{
  "n_experts": 128,
  "lr_router": 0.00252,
  "n_kv_head": 1,
  "norm": "rmsnorm",
  "parallel_block": false,
  "init_std_qkv": 0.0277,
  "init_std_up": 0.0277,
  "lr": 0.00229,
  "lr_head": 0.0229,
  "decay_fraction": 0.767
}
Below are experts of layer 4 (counted from 0) of a mixture-of-experts language model. Rows are named gate (a neuron's input weights, with its number), up (a neuron's input weights, with its number) and show model dimensions 0-255. Each number is 50 + 15 x the weight over its row's rms, rounded and kept within 0 to 99.
Before each expert's rows: a language model's description of what the expert responds to; "gets" lists some tokens that make up at least twice as much of what it gets as of all text. This comes from a sample of Wikipedia text that the model never trained on. Tokens count by the router's weight.

# expert 45
Description: Scores and coordinate symbols. En dashes in sports scores, degree and minute signs, minus signs, and digits in coordinates and numeric table cells.
gets: "–", "′", "°", ".", "/", "-"
gate0:39 42 59 58 52 69 81 20 54 47 53 77 35 27 54 62 52 73 86 49 31 53 43 67 26 57 40 34 39 79 37 30 35 51 64 21 58 51 72 49 66 39 80 49 50 22 62 55 44 38 68 55 32 42 53 27 76 53 62 43 53 41 52 50 49 41 72 50 63 47 40 36 70 59 54 58 70 37 39 34 52 52 22 59 71 41 35 52 70 58 53 56 68 29 55 28 64 32 38 61 52 67 49 33 43 58 71 57 51 16 57 43 32 66 68 59 45 63 34 63 44 39 53 52 83 47 61 47 39 39 30 41 47 44 52 36 29 83 53 37 51 54 37 51 68 54 45 64 35 45 83 70 52 46 54 48 64 49 36 47 38 55 51 47 52 36 80 30 34 20 78 42 63 65 45 48 68 99 43 63 23 70 28 49 49 41 57 49 44 55 38 68 65 52 49 36 48 47 70 61 64 48 34 50 30 57 41 66 47 39 28 59 70 62 46 52 43 28 85 35 44 03 48 56 20 65 43 73 43 57 74 31 47 51 44 58 19 77 50 64 26 47 55 69 39 59 48 57 42 64 46 50 54 40 61 43
up0:25 53 48 47 70 61 55 39 34 58 62 60 47 50 48 51 33 51 23 50 61 33 44 50 45 67 63 36 40 14 42 44 55 44 64 53 61 49 67 62 51 54 55 35 49 73 59 30 47 46 58 74 56 34 41 48 67 91 56 65 61 35 52 53 61 66 50 64 49 68 38 99 59 03 56 38 55 48 52 62 48 43 34 58 59 47 38 69 37 74 60 31 61 79 66 35 46 39 63 43 64 56 74 54 33 68 54 46 61 52 22 79 39 45 42 50 46 90 57 67 50 91 51 51 35 42 31 63 33 29 45 38 58 33 47 49 55 80 33 43 55 44 60 56 40 58 58 78 79 44 63 59 29 58 56 61 46 58 49 19 60 19 89 78 73 54 48 50 38 51 45 42 36 41 50 57 49 38 48 73 60 29 50 21 26 58 46 50 42 52 43 45 59 15 46 40 30 55 50 67 56 72 33 63 23 48 36 69 81 38 48 56 24 58 58 58 47 42 47 12 42 49 17 74 47 62 39 60 48 50 42 57 47 52 62 48 54 42 50 29 40 77 31 57 57 60 28 51 50 50 52 51 34 33 63 27

# expert 10
Description: Small numbers and numerals. Small counts and sequel numbers, as digits or words, often ending titles or in dates: Game 3, top three, Country 2.
gets: " 1", " 2", " 3", " two", " 5", " 4"
gate1:62 67 55 40 39 45 74 50 71 18 72 37 52 58 50 59 30 56 36 63 72 49 47 35 56 42 38 19 69 50 51 31 45 52 50 54 45 40 63 39 35 59 55 48 64 31 76 45 19 51 46 45 26 24 58 41 42 82 48 63 50 65 76 60 63 48 63 47 49 46 57 53 64 59 39 51 79 45 37 54 48 26 38 56 56 81 58 36 57 43 73 32 67 37 67 55 26 85 41 57 68 61 64 42 64 59 61 33 39 59 72 36 41 62 43 60 72 35 66 71 43 21 39 46 52 44 32 37 54 45 67 73 56 27 39 50 30 40 62 79 67 55 57 44 55 34 68 45 52 70 55 38 51 55 66 44 56 50 54 43 64 67 34 47 71 78 62 59 28 42 46 29 59 58 68 26 56 43 60 52 49 46 68 79 44 54 60 33 35 52 79 23 21 13 78 38 60 69 37 45 76 32 49 17 78 60 56 69 17 37 28 49 45 76 51 47 63 73 68 62 42 56 70 40 57 52 43 52 36 41 38 61 72 64 29 48 61 36 76 46 53 73 67 66 53 20 67 22 42 38 32 51 54 43 56 59
up1:50 39 53 13 58 42 60 49 43 62 45 53 40 82 40 66 55 43 25 39 72 74 37 46 52 77 46 56 28 16 44 61 33 72 63 78 51 56 62 63 71 27 60 46 27 62 42 51 61 63 79 74 65 48 43 30 67 48 54 52 45 31 44 40 56 65 50 70 67 52 50 65 50 50 59 53 60 29 53 65 48 24 62 44 46 65 64 49 30 53 47 40 54 60 37 49 62 07 60 38 47 72 54 46 80 27 61 37 46 44 38 73 54 49 57 46 50 34 20 53 59 84 46 55 36 56 74 51 28 41 46 42 00 38 65 25 64 57 68 57 67 37 74 47 52 70 42 52 52 58 53 69 51 56 38 41 49 53 39 43 60 31 45 66 74 44 48 61 45 59 48 52 35 47 54 58 57 47 57 19 61 40 74 30 68 32 74 43 34 45 46 21 68 42 40 30 47 58 53 37 73 64 58 48 14 49 76 62 39 35 74 84 43 45 64 54 55 30 27 12 42 65 48 54 21 47 33 48 70 57 62 29 58 70 29 47 23 52 33 46 50 41 70 35 47 63 46 52 50 66 74 50 66 54 43 48

# expert 42
Description: Ordinals, sizes, numbers. Number-word endings and ordinal or size adjectives, such as ninet-y, twenty-e-ighth, first, second, long, last, million.
gets: "th", "st", " first", "y", "al", "%"
gate0:50 21 58 51 53 54 52 51 52 20 22 68 22 36 35 43 60 37 55 68 54 33 42 50 31 55 53 54 61 50 32 49 15 50 69 63 60 56 42 51 75 44 74 36 26 41 52 66 61 20 55 45 81 54 37 47 39 47 52 64 34 09 63 74 27 67 43 71 72 41 85 64 46 55 47 12 36 48 82 61 44 41 47 50 47 73 33 39 53 52 66 64 48 71 37 54 38 39 60 24 48 58 53 58 60 56 53 53 79 40 34 22 34 61 27 46 60 52 38 35 33 45 71 64 38 58 40 73 27 41 91 61 29 36 71 36 52 46 70 34 48 52 64 41 41 30 55 53 50 48 58 29 48 64 39 55 39 64 55 61 53 61 72 64 45 36 37 52 35 38 57 45 70 56 44 54 49 42 56 71 34 62 63 53 77 38 60 63 14 23 19 67 24 69 48 42 37 48 66 42 54 70 48 56 62 55 43 76 45 57 48 55 65 31 33 62 38 49 53 52 57 45 59 67 69 46 42 62 49 53 31 54 42 55 64 39 33 34 39 63 16 39 57 45 61 52 76 49 65 61 49 37 72 66 97 74
up0:57 31 46 32 57 39 17 36 48 71 32 39 65 68 56 38 54 52 61 39 63 23 64 54 43 74 51 81 28 46 78 44 25 40 64 61 51 44 56 44 42 44 37 45 48 71 77 53 55 38 85 23 49 57 41 50 70 47 88 40 66 50 79 61 82 47 61 61 45 51 30 47 59 59 42 54 77 53 28 56 71 49 73 34 51 70 49 52 20 44 44 80 47 42 14 49 65 40 54 61 72 76 53 61 38 52 34 52 36 44 51 17 70 38 54 36 45 60 48 41 31 27 55 42 38 52 55 46 51 28 33 61 38 44 39 21 54 37 44 66 45 56 49 50 56 63 38 33 46 53 58 37 60 54 64 30 62 44 45 45 47 43 43 71 42 38 95 71 31 87 34 52 71 49 36 45 56 33 64 70 66 64 45 50 59 52 36 70 50 38 48 60 14 71 58 57 49 57 45 66 54 91 67 43 64 70 20 52 61 17 51 35 57 34 54 51 54 29 59 73 68 31 43 27 66 51 65 53 61 55 48 44 45 63 64 31 68 37 37 45 67 49 61 21 73 65 43 43 38 61 60 45 68 42 66 42

# expert 2
Description: Football and sports tables. Tokens in sports articles and stat tables, especially table pipes, scores, and words like Opponent, footballer, season, League.
gets: " |", " 1", " 0", "%", " team", " season"
gate1:48 17 55 47 41 44 73 50 49 44 47 49 47 30 26 50 27 39 58 40 60 29 28 27 50 35 32 63 22 43 36 64 54 50 53 34 70 43 74 29 34 50 52 66 65 55 58 41 70 56 57 41 53 50 67 65 50 48 06 56 63 56 54 33 51 63 28 53 33 59 48 50 53 61 39 52 65 73 72 62 67 33 60 80 56 70 52 65 64 58 49 46 61 32 37 42 45 40 41 59 66 79 51 59 17 31 32 43 54 42 62 49 87 69 27 70 55 48 72 67 63 48 56 25 47 51 72 56 45 77 73 61 28 44 62 65 53 15 80 64 29 35 48 51 56 43 61 48 30 35 38 60 53 47 58 50 51 38 50 39 67 69 34 47 82 66 23 45 37 39 53 42 39 52 50 41 58 60 24 37 47 35 46 67 67 40 64 28 49 48 45 60 47 29 38 24 91 46 68 31 59 64 70 38 58 68 28 52 63 17 63 38 41 51 44 42 55 59 26 62 47 71 56 44 55 41 69 27 34 41 55 65 25 77 65 30 67 56 61 83 36 41 56 75 62 35 49 51 49 37 28 85 43 46 48 72
up1:46 49 53 33 86 41 74 24 53 33 28 49 52 49 41 26 76 44 34 32 54 51 23 45 24 39 45 51 58 42 39 43 85 52 59 68 58 38 23 28 46 65 68 90 32 53 60 76 60 48 45 57 62 63 40 56 57 72 27 41 27 45 51 33 42 44 76 58 45 73 49 42 36 42 70 40 39 53 75 60 73 48 70 63 58 41 34 64 59 50 50 44 53 26 40 68 61 43 46 56 49 25 48 53 41 49 77 49 61 76 49 46 57 33 56 59 58 51 23 65 54 89 48 58 49 47 37 53 68 43 63 61 54 62 60 55 55 47 42 61 66 41 44 60 32 88 49 49 40 36 47 55 75 39 43 31 38 73 82 42 38 46 40 77 56 52 29 45 62 56 69 53 53 44 78 33 67 53 52 78 58 39 43 28 20 54 42 76 79 49 68 58 49 38 56 49 67 53 42 51 39 54 13 64 74 62 32 55 53 46 55 52 13 63 60 52 67 72 62 56 45 39 46 77 68 35 36 53 52 45 29 66 22 67 40 53 49 51 47 31 13 52 37 69 57 28 55 53 52 46 45 76 27 86 46 55

# expert 40
Description: Numbers as quantities. Numbers giving scores, counts, years and measures in running prose and tables, such as 16-13 loss, 26 appearances, 1904.
gets: " 1", " 2", " 5", " 3", " 6", " 16"
gate1:38 86 59 59 54 56 27 37 49 42 42 64 34 38 81 69 27 51 70 28 27 46 63 40 48 45 44 63 56 62 20 37 73 58 45 33 66 59 50 49 38 54 33 55 64 31 46 37 46 71 40 45 53 40 28 39 46 74 56 57 28 58 65 57 27 28 56 24 31 42 58 64 75 22 49 44 23 59 38 62 62 25 42 44 32 66 41 49 62 52 57 53 41 42 50 54 56 34 78 47 42 27 45 50 49 37 50 57 31 43 29 49 21 34 54 62 73 66 31 58 37 64 53 68 37 29 68 44 60 39 38 40 46 52 21 50 64 55 36 48 73 52 60 64 40 44 31 56 66 41 37 33 34 50 59 44 72 48 47 64 49 78 27 44 38 43 57 11 52 71 55 63 46 25 48 56 34 36 58 39 04 71 42 65 37 40 57 40 56 41 52 68 46 41 53 52 54 37 44 62 49 25 61 84 67 46 56 44 42 47 54 52 61 49 49 47 24 43 27 44 49 40 63 71 68 33 63 72 71 58 51 49 45 35 27 63 24 51 08 99 61 38 61 40 49 80 43 51 25 44 57 63 49 11 39 37
up1:48 16 69 75 41 48 57 52 49 49 48 72 49 72 60 58 54 62 63 35 63 61 55 44 86 31 50 58 53 49 72 54 59 18 45 37 61 48 52 62 59 46 62 42 78 68 57 62 78 56 40 70 28 76 41 16 60 75 43 52 74 73 36 40 52 55 34 38 44 52 59 41 41 62 56 45 46 48 63 68 59 82 73 70 55 46 64 32 53 67 60 47 67 58 48 33 75 29 47 52 49 18 73 55 55 58 51 47 65 40 66 50 35 48 60 63 35 55 34 60 27 60 40 33 79 76 79 59 52 35 41 57 44 55 23 54 64 44 64 54 59 40 61 42 44 64 22 61 54 49 57 56 68 40 66 80 43 62 38 52 53 83 75 43 38 67 63 94 21 54 59 59 56 50 58 76 49 35 55 42 59 61 60 57 56 61 39 77 56 53 75 80 43 63 74 59 64 82 58 58 82 20 54 56 65 59 51 45 61 86 38 30 33 57 43 49 68 72 65 47 34 67 47 40 51 79 40 42 34 51 61 40 50 60 51 35 17 59 23 39 46 56 70 66 49 62 42 39 40 56 54 48 48 35 47 24

# expert 50
Description: Biographical event verbs. Past-tense event verbs and time nouns in biographies, chiefly died, plus released, held, played, year, years, and -ing/-ed endings.
gets: "ing", " died", " time", "ed", " years", "s"
gate0:65 25 58 39 73 42 25 49 47 37 45 28 33 46 50 40 78 65 41 07 44 47 37 50 38 22 53 43 40 74 64 55 48 60 39 57 37 33 44 66 54 63 59 58 47 63 50 54 44 61 45 59 31 30 31 74 36 48 62 50 30 47 40 15 36 36 70 71 52 53 50 37 75 40 60 50 47 56 54 22 44 68 41 49 28 67 43 31 48 58 58 47 60 42 58 26 61 41 37 53 36 48 67 53 45 49 45 80 64 67 48 72 54 51 63 46 51 53 48 41 60 27 35 46 57 52 60 41 62 57 53 31 55 43 18 53 62 56 33 59 57 60 64 60 69 48 57 27 70 49 61 25 24 32 50 00 49 56 48 74 54 50 33 31 44 78 30 64 50 49 60 62 45 25 46 34 52 33 48 47 86 41 90 86 45 52 56 55 49 42 54 40 30 15 42 59 51 55 26 51 71 67 44 27 34 56 41 23 51 72 57 24 41 47 50 54 35 66 61 29 36 45 67 45 53 53 50 56 95 56 79 39 43 66 38 19 46 41 46 45 44 57 49 58 38 43 27 74 56 69 47 72 52 56 79 64
up0:46 79 66 48 24 72 61 57 49 71 27 53 48 53 72 24 49 45 14 36 30 59 68 66 44 62 52 36 34 60 74 38 50 62 30 55 34 47 33 48 26 39 13 41 49 68 43 57 60 65 65 70 53 37 33 64 36 50 56 68 64 58 64 78 39 58 40 59 22 37 58 60 49 47 16 66 54 39 34 49 72 31 68 19 57 48 55 52 35 44 46 46 43 60 23 30 28 45 68 52 44 86 33 48 41 56 47 58 71 34 63 46 52 41 32 44 54 34 54 29 44 55 62 36 53 18 74 40 48 59 58 40 65 34 87 81 63 34 23 38 44 15 52 38 48 66 14 45 54 41 49 52 35 60 59 38 62 36 73 51 35 42 65 69 55 55 51 28 66 51 71 50 49 59 37 46 23 64 51 31 58 66 55 48 31 63 39 22 54 43 72 52 50 60 42 52 65 35 59 60 79 25 46 43 57 41 61 51 26 26 45 45 19 63 41 42 51 73 61 46 61 73 41 24 66 47 34 51 62 21 37 58 51 50 38 21 55 41 55 45 33 58 38 26 45 38 44 53 23 63 59 35 70 48 57 40

# expert 55
Description: Taxonomy and location verbs. Participles and words after is or was in species and place descriptions, such as located, distributed, naturalized, species, km.
gets: "ed", " a", "ated", " km", " A", " located"
gate0:69 33 42 34 44 41 41 51 39 57 67 50 65 30 51 41 69 29 61 49 72 34 71 61 37 37 69 58 45 56 48 71 61 21 45 34 65 59 26 65 65 45 53 62 72 57 48 57 52 58 55 37 53 68 40 46 57 49 42 43 79 51 30 93 37 66 57 50 46 60 47 55 47 38 41 30 26 47 39 67 58 53 30 50 60 29 58 26 70 51 25 31 09 24 46 45 52 37 45 68 20 20 42 51 35 51 73 31 53 69 64 56 56 46 38 54 47 39 53 50 63 68 54 37 67 30 35 62 61 59 60 60 72 67 56 62 44 53 66 53 55 57 45 72 39 71 56 68 61 52 48 67 28 91 51 34 65 54 31 45 55 66 62 48 48 64 56 59 52 46 49 67 62 81 63 40 61 44 44 78 51 40 62 45 61 38 72 41 37 42 34 53 43 61 35 68 60 36 62 94 59 37 39 50 59 57 47 78 39 46 34 39 49 62 50 52 55 47 27 21 66 51 30 94 34 32 40 32 41 48 51 48 29 85 62 32 57 39 38 76 32 53 63 36 56 29 18 67 58 34 25 72 51 66 59 14
up0:58 51 38 49 71 50 35 44 62 63 23 33 64 64 48 38 76 42 33 34 67 44 88 50 50 40 42 54 30 30 66 67 42 31 29 62 50 53 49 59 48 29 73 37 85 55 39 52 75 66 14 34 60 53 60 36 42 56 62 46 67 26 37 42 62 02 71 46 50 57 55 49 63 45 54 77 43 38 66 52 55 62 75 53 38 32 58 42 62 50 63 62 63 82 44 20 66 38 61 25 47 45 38 51 48 42 40 57 38 74 46 41 27 61 69 57 48 31 40 53 33 47 40 57 38 55 47 82 21 47 50 54 63 37 68 34 28 71 22 37 51 47 48 63 47 41 18 15 29 25 44 36 29 40 65 50 68 58 61 41 44 61 48 58 48 44 49 78 64 47 50 29 65 65 42 57 51 15 61 48 74 45 90 18 41 58 68 35 61 47 43 21 44 43 41 64 38 71 68 45 46 70 54 65 40 69 64 61 76 20 48 54 43 47 47 47 57 43 46 32 18 35 48 53 17 56 36 57 47 50 62 67 54 57 52 51 32 44 55 38 61 30 43 63 43 42 44 60 34 51 65 41 26 36 37 59

# expert 41
Description: Articles and -ed endings. Articles and possessives after prepositions, such as the, a, his, their, its, plus the -ed ending in Caledonian, winged, headed, located.
gets: " the", "ed", " a", " on", " of", " an"
gate1:56 07 62 59 39 51 68 66 63 46 53 67 38 77 30 41 38 63 60 33 58 58 55 51 55 49 34 69 44 66 19 51 62 74 31 45 46 46 49 41 64 49 30 68 51 61 82 53 65 54 42 65 41 42 47 69 40 23 49 62 38 65 49 56 25 58 65 56 39 45 71 38 63 48 70 31 52 51 56 43 73 70 62 62 67 66 65 54 62 51 38 25 32 46 30 40 47 78 72 23 52 54 41 45 40 48 57 46 45 49 22 26 44 63 18 63 43 61 35 43 52 32 86 53 23 48 32 33 55 48 44 24 27 48 44 61 38 55 39 53 20 59 68 61 74 59 55 35 68 28 54 47 57 65 52 07 23 40 41 57 44 43 43 61 49 60 45 39 73 30 31 63 40 50 68 44 40 28 53 56 28 32 53 48 46 50 58 45 38 40 15 43 35 54 53 33 63 61 65 34 76 81 39 78 40 58 37 52 50 74 24 19 31 48 40 36 47 50 37 31 50 47 27 68 49 49 34 52 60 51 69 79 63 23 57 22 75 49 29 54 55 66 26 58 45 48 64 47 46 34 67 61 39 77 50 70
up1:75 34 55 53 73 64 54 57 86 51 52 28 52 72 43 40 57 58 64 26 65 48 39 49 60 48 63 53 42 31 58 51 50 63 55 59 39 71 15 54 42 66 67 24 55 45 44 35 56 49 31 40 49 58 40 42 38 69 54 47 56 63 48 30 94 44 45 35 41 52 52 44 70 45 56 56 81 33 76 54 61 53 51 49 49 48 50 41 46 37 45 42 25 37 25 49 58 65 40 79 61 45 59 64 59 47 49 72 46 39 69 61 25 86 62 42 57 49 36 49 43 71 54 73 61 47 57 44 50 70 33 66 25 26 19 33 45 48 49 67 27 70 32 60 70 65 46 58 43 37 65 54 45 61 53 50 39 41 52 56 57 25 55 51 58 76 23 38 65 53 33 45 72 59 50 30 40 36 47 38 67 17 56 54 38 53 69 43 50 55 53 33 27 38 35 42 76 59 32 68 48 41 68 72 32 43 31 47 83 76 61 72 64 85 51 54 38 58 53 88 47 46 59 63 42 35 58 42 69 44 28 32 59 16 49 46 69 53 85 55 46 58 39 38 27 66 53 45 28 33 34 45 07 84 38 44